From a checkpoint of a small mixture-of-experts model trained on Wikipedia.
Size: 10 layers, width 384, vocabulary 32000, 61.6M parameters.
Experts: 24 experts in each of 9 layers, a softmax router.
Training: a variant of Muon for the experts, 305M tokens, 4647 steps.
Below are experts of layer 7 (counted from 0) of a mixture-of-experts language model. Rows are named router (the router's row for the expert), gate (a neuron's input weights, with its number), up (a neuron's input weights, with its number) and show model dimensions 256-383. Each number is 500 + 25 x the weight over its row's rms, rounded and kept within 0 to 999. Numbers have three digits each.
Before each expert's rows: "gets" lists some tokens that make up at least twice as much of what it gets as of all text. This comes from a sample of Wikipedia text that the model never trained on. Tokens count by the router's weight.

# expert 3
gets: "-", ":", ";", "–19", " /", " •"
router:492491477503481517466460518470453515519482431501524544481492505535543508536536516485491517496505462498508492489559501502515508539515500499471529520493485532501482524528495516502494499505471565530503479481467507506494487501537516453509489466493536529530488513433516468490499489520525523466533484476533501518494533513492492483518484516508520472449508523486456474501521513535508526546447
gate0:521529518470498533516499562505515496491478496485488475525495510455493515486507485499494531506555488530479485513517470507521462479521527500520487510506532563518490478540506513501473488483495533530567491521501556475487458475487462479488487439526479499513540542507507504464522486495474496461470498545484532555491497509491533503496460514536516517512467507507473478462490505495500533542500
up0:480494496489495570516521502518484486516495524500499481451511476517488483543511492465479504545467505530546544503489502488531487489500499475536503540513456495502501516466524530492467521472449466501529481497497503506541471513521510554481510520473506488471517489485506522460510494511532519490536484533484482483458523520477499486502510476480548490543494484497489494478526500554470504497477

# expert 16
gets: ",", " and", "-", "),", " –", " He"
router:506524511496502503496482512497527466443495462509528522505492504447548505522491497466509501492512495509452513536480508515498477481494477470484528522493545506506512512520484496511483519493508501510476540526492498537507495452506550529480482509533497509457512482550446549497515484499452499502512514487537523497497535496493503473534534496509466525497483485518524508518500505498500482496527
gate0:502527542474486498461486492516495491473484512512487527517524454513514501530501499504544504494484512492455515503495498500534455465495514460488534493537473475532471486497505530507474493454485501519477519504495500466441502558493515463469513535511519508466496522495455529490501486516531446479519513503453494516459497503510511488538500491467460504527521495539497471516486451524503475484525
up0:471465508490498516482487467494492504507486516506500534517475514481477467425445503519498506483486547482504466437504487460526476469492514510516526486509512518539504509477528514491461502484481502520458556480493465479514514501512515499507492530512490493498448507514490497485498506528510490504484479576499507491475501503548499465502488500483509480485507527493503517509501524510498492518510

# expert 19
gets: " of", " in", " was", " for", " on", " at"
router:554535535511510500529451482499497498474491528556488497541477507486492503430526524499490527500540496500493499527547523533506479522520503536506482482483514468500483508501505493526519520494488507479502467476527517480489493562531530469535537494490542542567468504477490531510516521507503521518494537492502479484523466531479522505456483487509467512514520486492500504482545498495523498525515
gate0:484524513521549502521515472482499504503516509514494481484488511560533520461488514485523505486518528495453501486517496523480468500519512538535484487490454502523472476470523500508508460461490508499466536500511551512546524508505599495449472523456514500551457528508475488469506489535507474489500527483508516464461488511518458501449490486526514479557443472501524494485493508488518537529539
up0:479495528496577496484540516466505484506485516529461466471463531497536513470500503518471501497533518461515526505503507552443500514475493531544511468499505544491450509479506450468445507504504538492469498488497488507541496499523524495451501448483503489544536495439485524522490502452487537503487463435520447492505496472501502512491479512512449455518472513469537506504538483472496496498522

# expert 21
gets: " |", " to", ";", " would", " can", " not"
router:494531526507543514460526491504536462494484520526458550491477486526459477487513536516486482549480493504517485482493483506527501514493498513553487488477505498479539470500498544480494484508481501503510475509512481513534499480488516488479513455506501506548523468511484480496551484511528462509499449500506467514472524498490490493515489492523543502490531493515476515526472537538515529524492
gate0:546484499483538508485498533470486483505501510468549530488509500485511546497488491499539541527479510514503527500521415500477521533494497481498448534490483533487470485509529484486514493478485502499513516483525527486489472529510535508489510526459552489529472511503535513519490514486504478555526502520497524508498544472493464496495542477548507504592527526504475493512499477470492518494477
up0:502469527512475489489487496528505546509517496513476494495494466512500509492491504489522479517528563474519444463550529481501451523491486487467515497538498447498457526486483502501505494511479470539445504480527467479472461553559523509448517501505512524507490524501494488535460507499508532502482522490476501525519451492521511511477476550490476497500514557543528529484438511521515532501471

# expert 7
gets: " a", " ", " an", " —", " 0", " 1"
router:452528470566526511478491528477489476512505525518494493510515483539516495522485517501467526473493504500517515489490480500505498513498471486505489486539478546492508499449553476511473544485475515519481498522532516462515495453502503504515482510515503489475517530524440501481470481505493485489525531523482514534513535504515562483459496500492509523514510488510506469503473499482514537495456
gate0:426533510511506506578538487520481525562487519538502478540514484465523507500533483501524448463522512483497517472498506493516522494500488480500520507472492472497530481503503484483514506502471504515534493489525486530535511524501496504522465513514474536500446505528477532459500494489548501549535532515479456475532482496461483455450520543467557508480544515490533523524480486510500534504489
up0:501473466528473526498560504516509510512505492469516487497499493461499484510475500529537477534472489487516503443492481504498501450529539534506487534512495489490543483454481526519481478528525516462539529511511514518494472456536468522521485526481492554527511476490477527491526527496453503476451508500486492458477527534553530498462445449502518565536510498514533520508523494476464489491501

# expert 23
gets: "\n", " (", " \"", "==", "s", "==="
router:487480504469478548520495484519461478516504458493542467524495550503487497500526495517496502479487483529526513496469472514465539483467496460501499489481513523549480505492497495539516519468497480500481522480555519478483527521469470517499418513545479461485511495462511494517516519475516505494557431509452481482478506521486496512491479471504498525534471505484436480496533514511478493480526
gate0:493511506524528487541530496491493451527477488491501464507445488508504489479525471493503457562502534503462518449480486486509478466529514499477497506472476555528527518496458479483485508514445540531465465497488425476500460492524486449507505535444547486508496541454468518507500508498531467551493463474485472506484484530465531488457507511537486515473465494505522506485511527525510552502476
up0:490485574524524507521510494477505507506485551497493502497487496512501487495518495470439536510479510491480456513496492491459509455443487467480494548516531522554448471537493476526504473543514457484517460513520497516491474502505485517508487504527495474489488521491480506502483552503476547510489518499490492501505542523502491497459510525513543492486546504508528490526533515485504489483532

# expert 18
gets: "'", "\"", "/", "N", "E", "S"
router:522455500494492507542481478476493501483516503526513508507512481494469486526482518480576519490511524483516530519509526546485480463481479476497510523522532479550540500513514462500509490531488484512463486445505488520482469504517463547475515508530483478479502517519515512500528543491537499479512518485449454543506519500494508492492521493484498495442481525533494502526512524495479483494504
gate0:464484486498491478444447504490544496484499485478461518485509514491498533511465510521493465476526502530494509446488504451439483461497518492491533497519501458524520469502496459502529540521450487484484506503513518537512465504512490523532481516541509494471504505501496519484495466498497508491472497496483529535494502473518458510547499482504520506524522497477491526433517483515496547484512
up0:483524495491468511524480496495539510460492518520493447483510534528511477537492505489518468454473503486499532493466497498485510580480493466516465511495543468551522455477488523479515535526531523484482511433513502510510523527474470494516493476468475489495480514517513498500508479513467487464486504475489482494508496487539498509533521464497525474523529525530503457485516521519526523524508

# expert 8
gets: "s", "a", "e", "y", "i", "o"
router:532477527494556482518487472520553530497464467463469510495514522526485554458500469520530490492464477436460493467509474532495437470492515547529503468516487511487529515555465474518540480538519502478476498495463485486505515486525528446500539520499517511509516491481570483507539473520480512517495513494534467525531500515513503470509511527522492511493565483509506493543500502501504497491499
gate0:534560513530476480521474517516459481518457544516463454505530515543514522506537513514500522543499534479506455512470470506499522494490490516507478506535517512499535504527567495521510482482493537466513517535529516480500497527531478471511473484495514522503506485551511502504504480491482465482507504474468465535553571483534428481503502466502472479514502515519514528525476529507511509438510
up0:499498478544496473496488579549492461466539500504445533497468477513492520453548501481499490508477513486487462511489513464541462472499470488476531473480500525503495446516574522454525494505528529498499520462482494507500476509466500505566502514461503486531497465503472485500519508516444490509493525440508466500506511515509477509469502488492525510498475486509470540513498479495476468451413

# expert 22
gets: ".", ")", "==", ").", " ==", "==="
router:466528486522534460484524515530469488513509522485492524573498462484525519513500536481510518497481516514513506507526494560448472510496488518489521468490477516487522480545492486494445502531487469524537513495477512453495512476456506491540498483491496461532491494487558548508488516561519476506492490478538474468490506483520509495507503421539467521488495511468470479537497465517500482503507
gate0:508488557527533475505440498489466488471505514471493504478477474522513519492523534455494536487508516475472499495516529475487502497428511508512521519507489479479507510473509509470511523511514510505518516502523497514484503463510540494510501454498473480492497533508527497502519471525517509545502510470506480514473524475488478516538496505505504519533498496531489511501495560461517494525499
up0:477518454501461483492465490523457517475494493487524530529512495525523473491510507505492499479475501505491506472453500487504512489461479488514477521473495546467444505471534492527519505470526469477486542479509551480512501497495519527524503463520507537502498466488507477460497493482467514528441480525465509585515520524484515521511491488540524508505534482523500465485498491520525524471480

# expert 9
gets: "ed", "ing", " with", " used", " for", " known"
router:522502533502490471517502506517553556505502471521507533502501546491449467512483533492459510534504477495494463490530531461459496515501483498501476533539471509561459498535464502461475548505484555473511522497512496490462486544508460465525506500506461499486476495470543496471511467481499464497492471522573503486518503509527529523525506495535531448569512475503486522434468518493514501506558
gate0:513498512467479468498512515481511541485509533532468494480498485495503491490542543479501465418516506548493465472546530481530492506505480530532525500449515477483499552472508511493506473505548526503476486479528510541486546534542451453508484490507568499507491503502476510518512518512469511464560488542488484486535478492464517520480485509549503497504515519492512526487497491530529466468470
up0:490504501516516503515470537483498537480477532518522541501437497514472501529515481506503516496516522481505485442493489513510520485495523494491474506511502566519480534540492507508503519459522526477488496550493546475493500497527473490460524465504558498503490435515502500488524490495452488499545473486510495467515496530534491572534533510480509449495498525468498518489477525530498502502505

# expert 20
gets: " and", " |", " as", " that", " which", " who"
router:521464463473504535521483525516509471516479501497538496480510524540473476521529479500482487520494508502510495480494481483510506474495470556501525456469515531475491519518499504494506524490505490480526531487501469487507456444537512513501508426472519529478502472515469516495551514542502525477527482535526495520509491495506473490501474450491489440517481475527440494471489524490470498487536
gate0:548467497488496513506500503484518455531466488471527495497545509524482497456473456533553478494559481488532521490531454521510503511481508488495505478472515487555525516462474503512550466514475480514514494504481498529478480501494510513476489495482511547499545504511489454515502513475496453467489484503538538517519534523502501478574489428477482466468502465491499483540471517463498523501525
up0:499477493517434510468501524458476515421519467475486493521511508495484488529506515531483492473518507498502486504542493492510488508514489482515508460521451499518486572545497487484468492476480483484507502480494500435534465457450546471551504495468499511474508493519537457504500486511530496504481497487488499531503537521509557493491513503494498496495545552501518482511452453503507495525523

# expert 14
gets: " 1", " 2", " 3", " 4", " 0", " 5"
router:487501519511495493482498540523493473501464503468448535512526490491498521489508544484515527490547497494510516485481530489505492506499471506505472452533507514485491482517498510505533481486530535503493491525486544522507523486521566462511467471527463561498472503503488541459459475525525460529496489519483490488455465532496517505457530535525463500494469489440511456525538448515527468469512
gate0:496537523512486502562551514504519511514477498455464501476496519512548492529484521499492455510530502566503512545465503505526518479478498508481497484520476465489507535496521474481549512448501527526495511522504525502529493521529502504505487538477485509488485499487497511482509550529522496453490530486496521525516498496547508471481508512478479493469508522500458527512511511500533439468531
up0:527498483457502508501497467492500517514451499538535490468505466524524517503510482537455500482523523466468480455506466463482491476492473483482515494473508496544500461480509503488487470514483485480474511503508457518519513532498502522464496495463478512471489485488538480480576522490494501496508457526503529562534498477497492487507491450524481510491529522483513511508462481486504534531499

# expert 12
gets: "|", " |", " the", " The", " In", "In"
router:508517473492531473502451511524488461547514491479522534485489494460531523491517513496462465527531513532511516494475508498522505506472535482482532501532521503454540535515493508476514479502523503476485506549562477527492481526524494524496530478521521512468474529473476499479462514459538498515508501466496550465519489496482479524554529468501458476546501505482492508540516490482515485522573
gate0:456484465480486503511543516507522471501496531458514482479507510546487496521521493502511512523475508511509505501510504481527482521474507502515511460518484494493483512547514505497527410512515497481475457491514471523490547486489524509541512495496504516454490469502509496474522508525471469545495514482492550513546494484497487506495472505519490585511564486537528515494496534514492451517478
up0:517528488533495504485500526460518518478493531481520535509493493506488515530511505489470515514487541500503541535508498531531497504507520547515491472564548496502535485507491466492527488484506465528500486532496495447488520526472510530514472534493488520486489525490467528483495483542481522498503529476514520490533525445454458491504480482507492468507527496441530489524510516443501516516511

# expert 10
gets: " is", " are", " has", "c", " have", "b"
router:468503500496505496457492486488522544503526557466444488504473501492520493525536470484506546485489507440484524443520499468533526496506484466517486539482472491493514526500466555514526500520534499470513515564396503480463518532503461501511546506509539526506455479450515476487447431500469473526500497521485532512499513480484421568456471503535499492547500492481502551480490495510478522499511
gate0:443508536493514461504478477502486507485473478478447538490491522479523521544518495492468482538517512479512498510522495524491514564518498506494463507482489490471474494459521459499490542473488502519503508529486475466519487521510517515518523513486479516473494540479480514480463490482478498523470503508557497413530504483491460459530468482553482471522532554523473478517516505531489529498520
up0:477469476460455517470559440492488498546501529504502516491513514484484491463472513492481467476465498584537501443459517527541499508466503486526499505485509502479504483503505503500450484523481525528461514489502475530492515515472549530480493466501485556498462482498486429527516491437466518485474498492488534512460488461524502514514512577507511494544492488497511497487510518498496547478486

# expert 11
gets: ",", " |", "-", ":", "|", " by"
router:483514484476477488465473458484502520545480449499498538505458491473519562465543468494528483475506499507497496457471506505476525469478513538447498566481499491517485514501483462486466481438499488512542516511528481459504526502531502516488494521478532519544502519458549570493534474551461512472512525499514509507482465515464482477513507525472537486526492495487500524510469519524470481532539
gate0:478502511512516501478487457516507524536483490478552475475485510503483507586539503486485528496469428507484492500463505479476492501516516514450470497496485500528488501481481481486490512480463539487473511509519484485449521478436518533515521498453495459479468528484510468497502459491525505456523505505512524504537508500522544540475531507513472482504502436506487442497493506509551492494522
up0:467470521514492482501529505506479452480519512470545474489472513499492474519504500460528507508486507503455472463444535484509494487510480489461476475493505505500443499483507504499461530480510508503472484496543466441497483483468488496467524442452528503529497498486493556480496479507511522481443502488532514533551497503520497539545510494473522515494534563490496533488488489487460436469486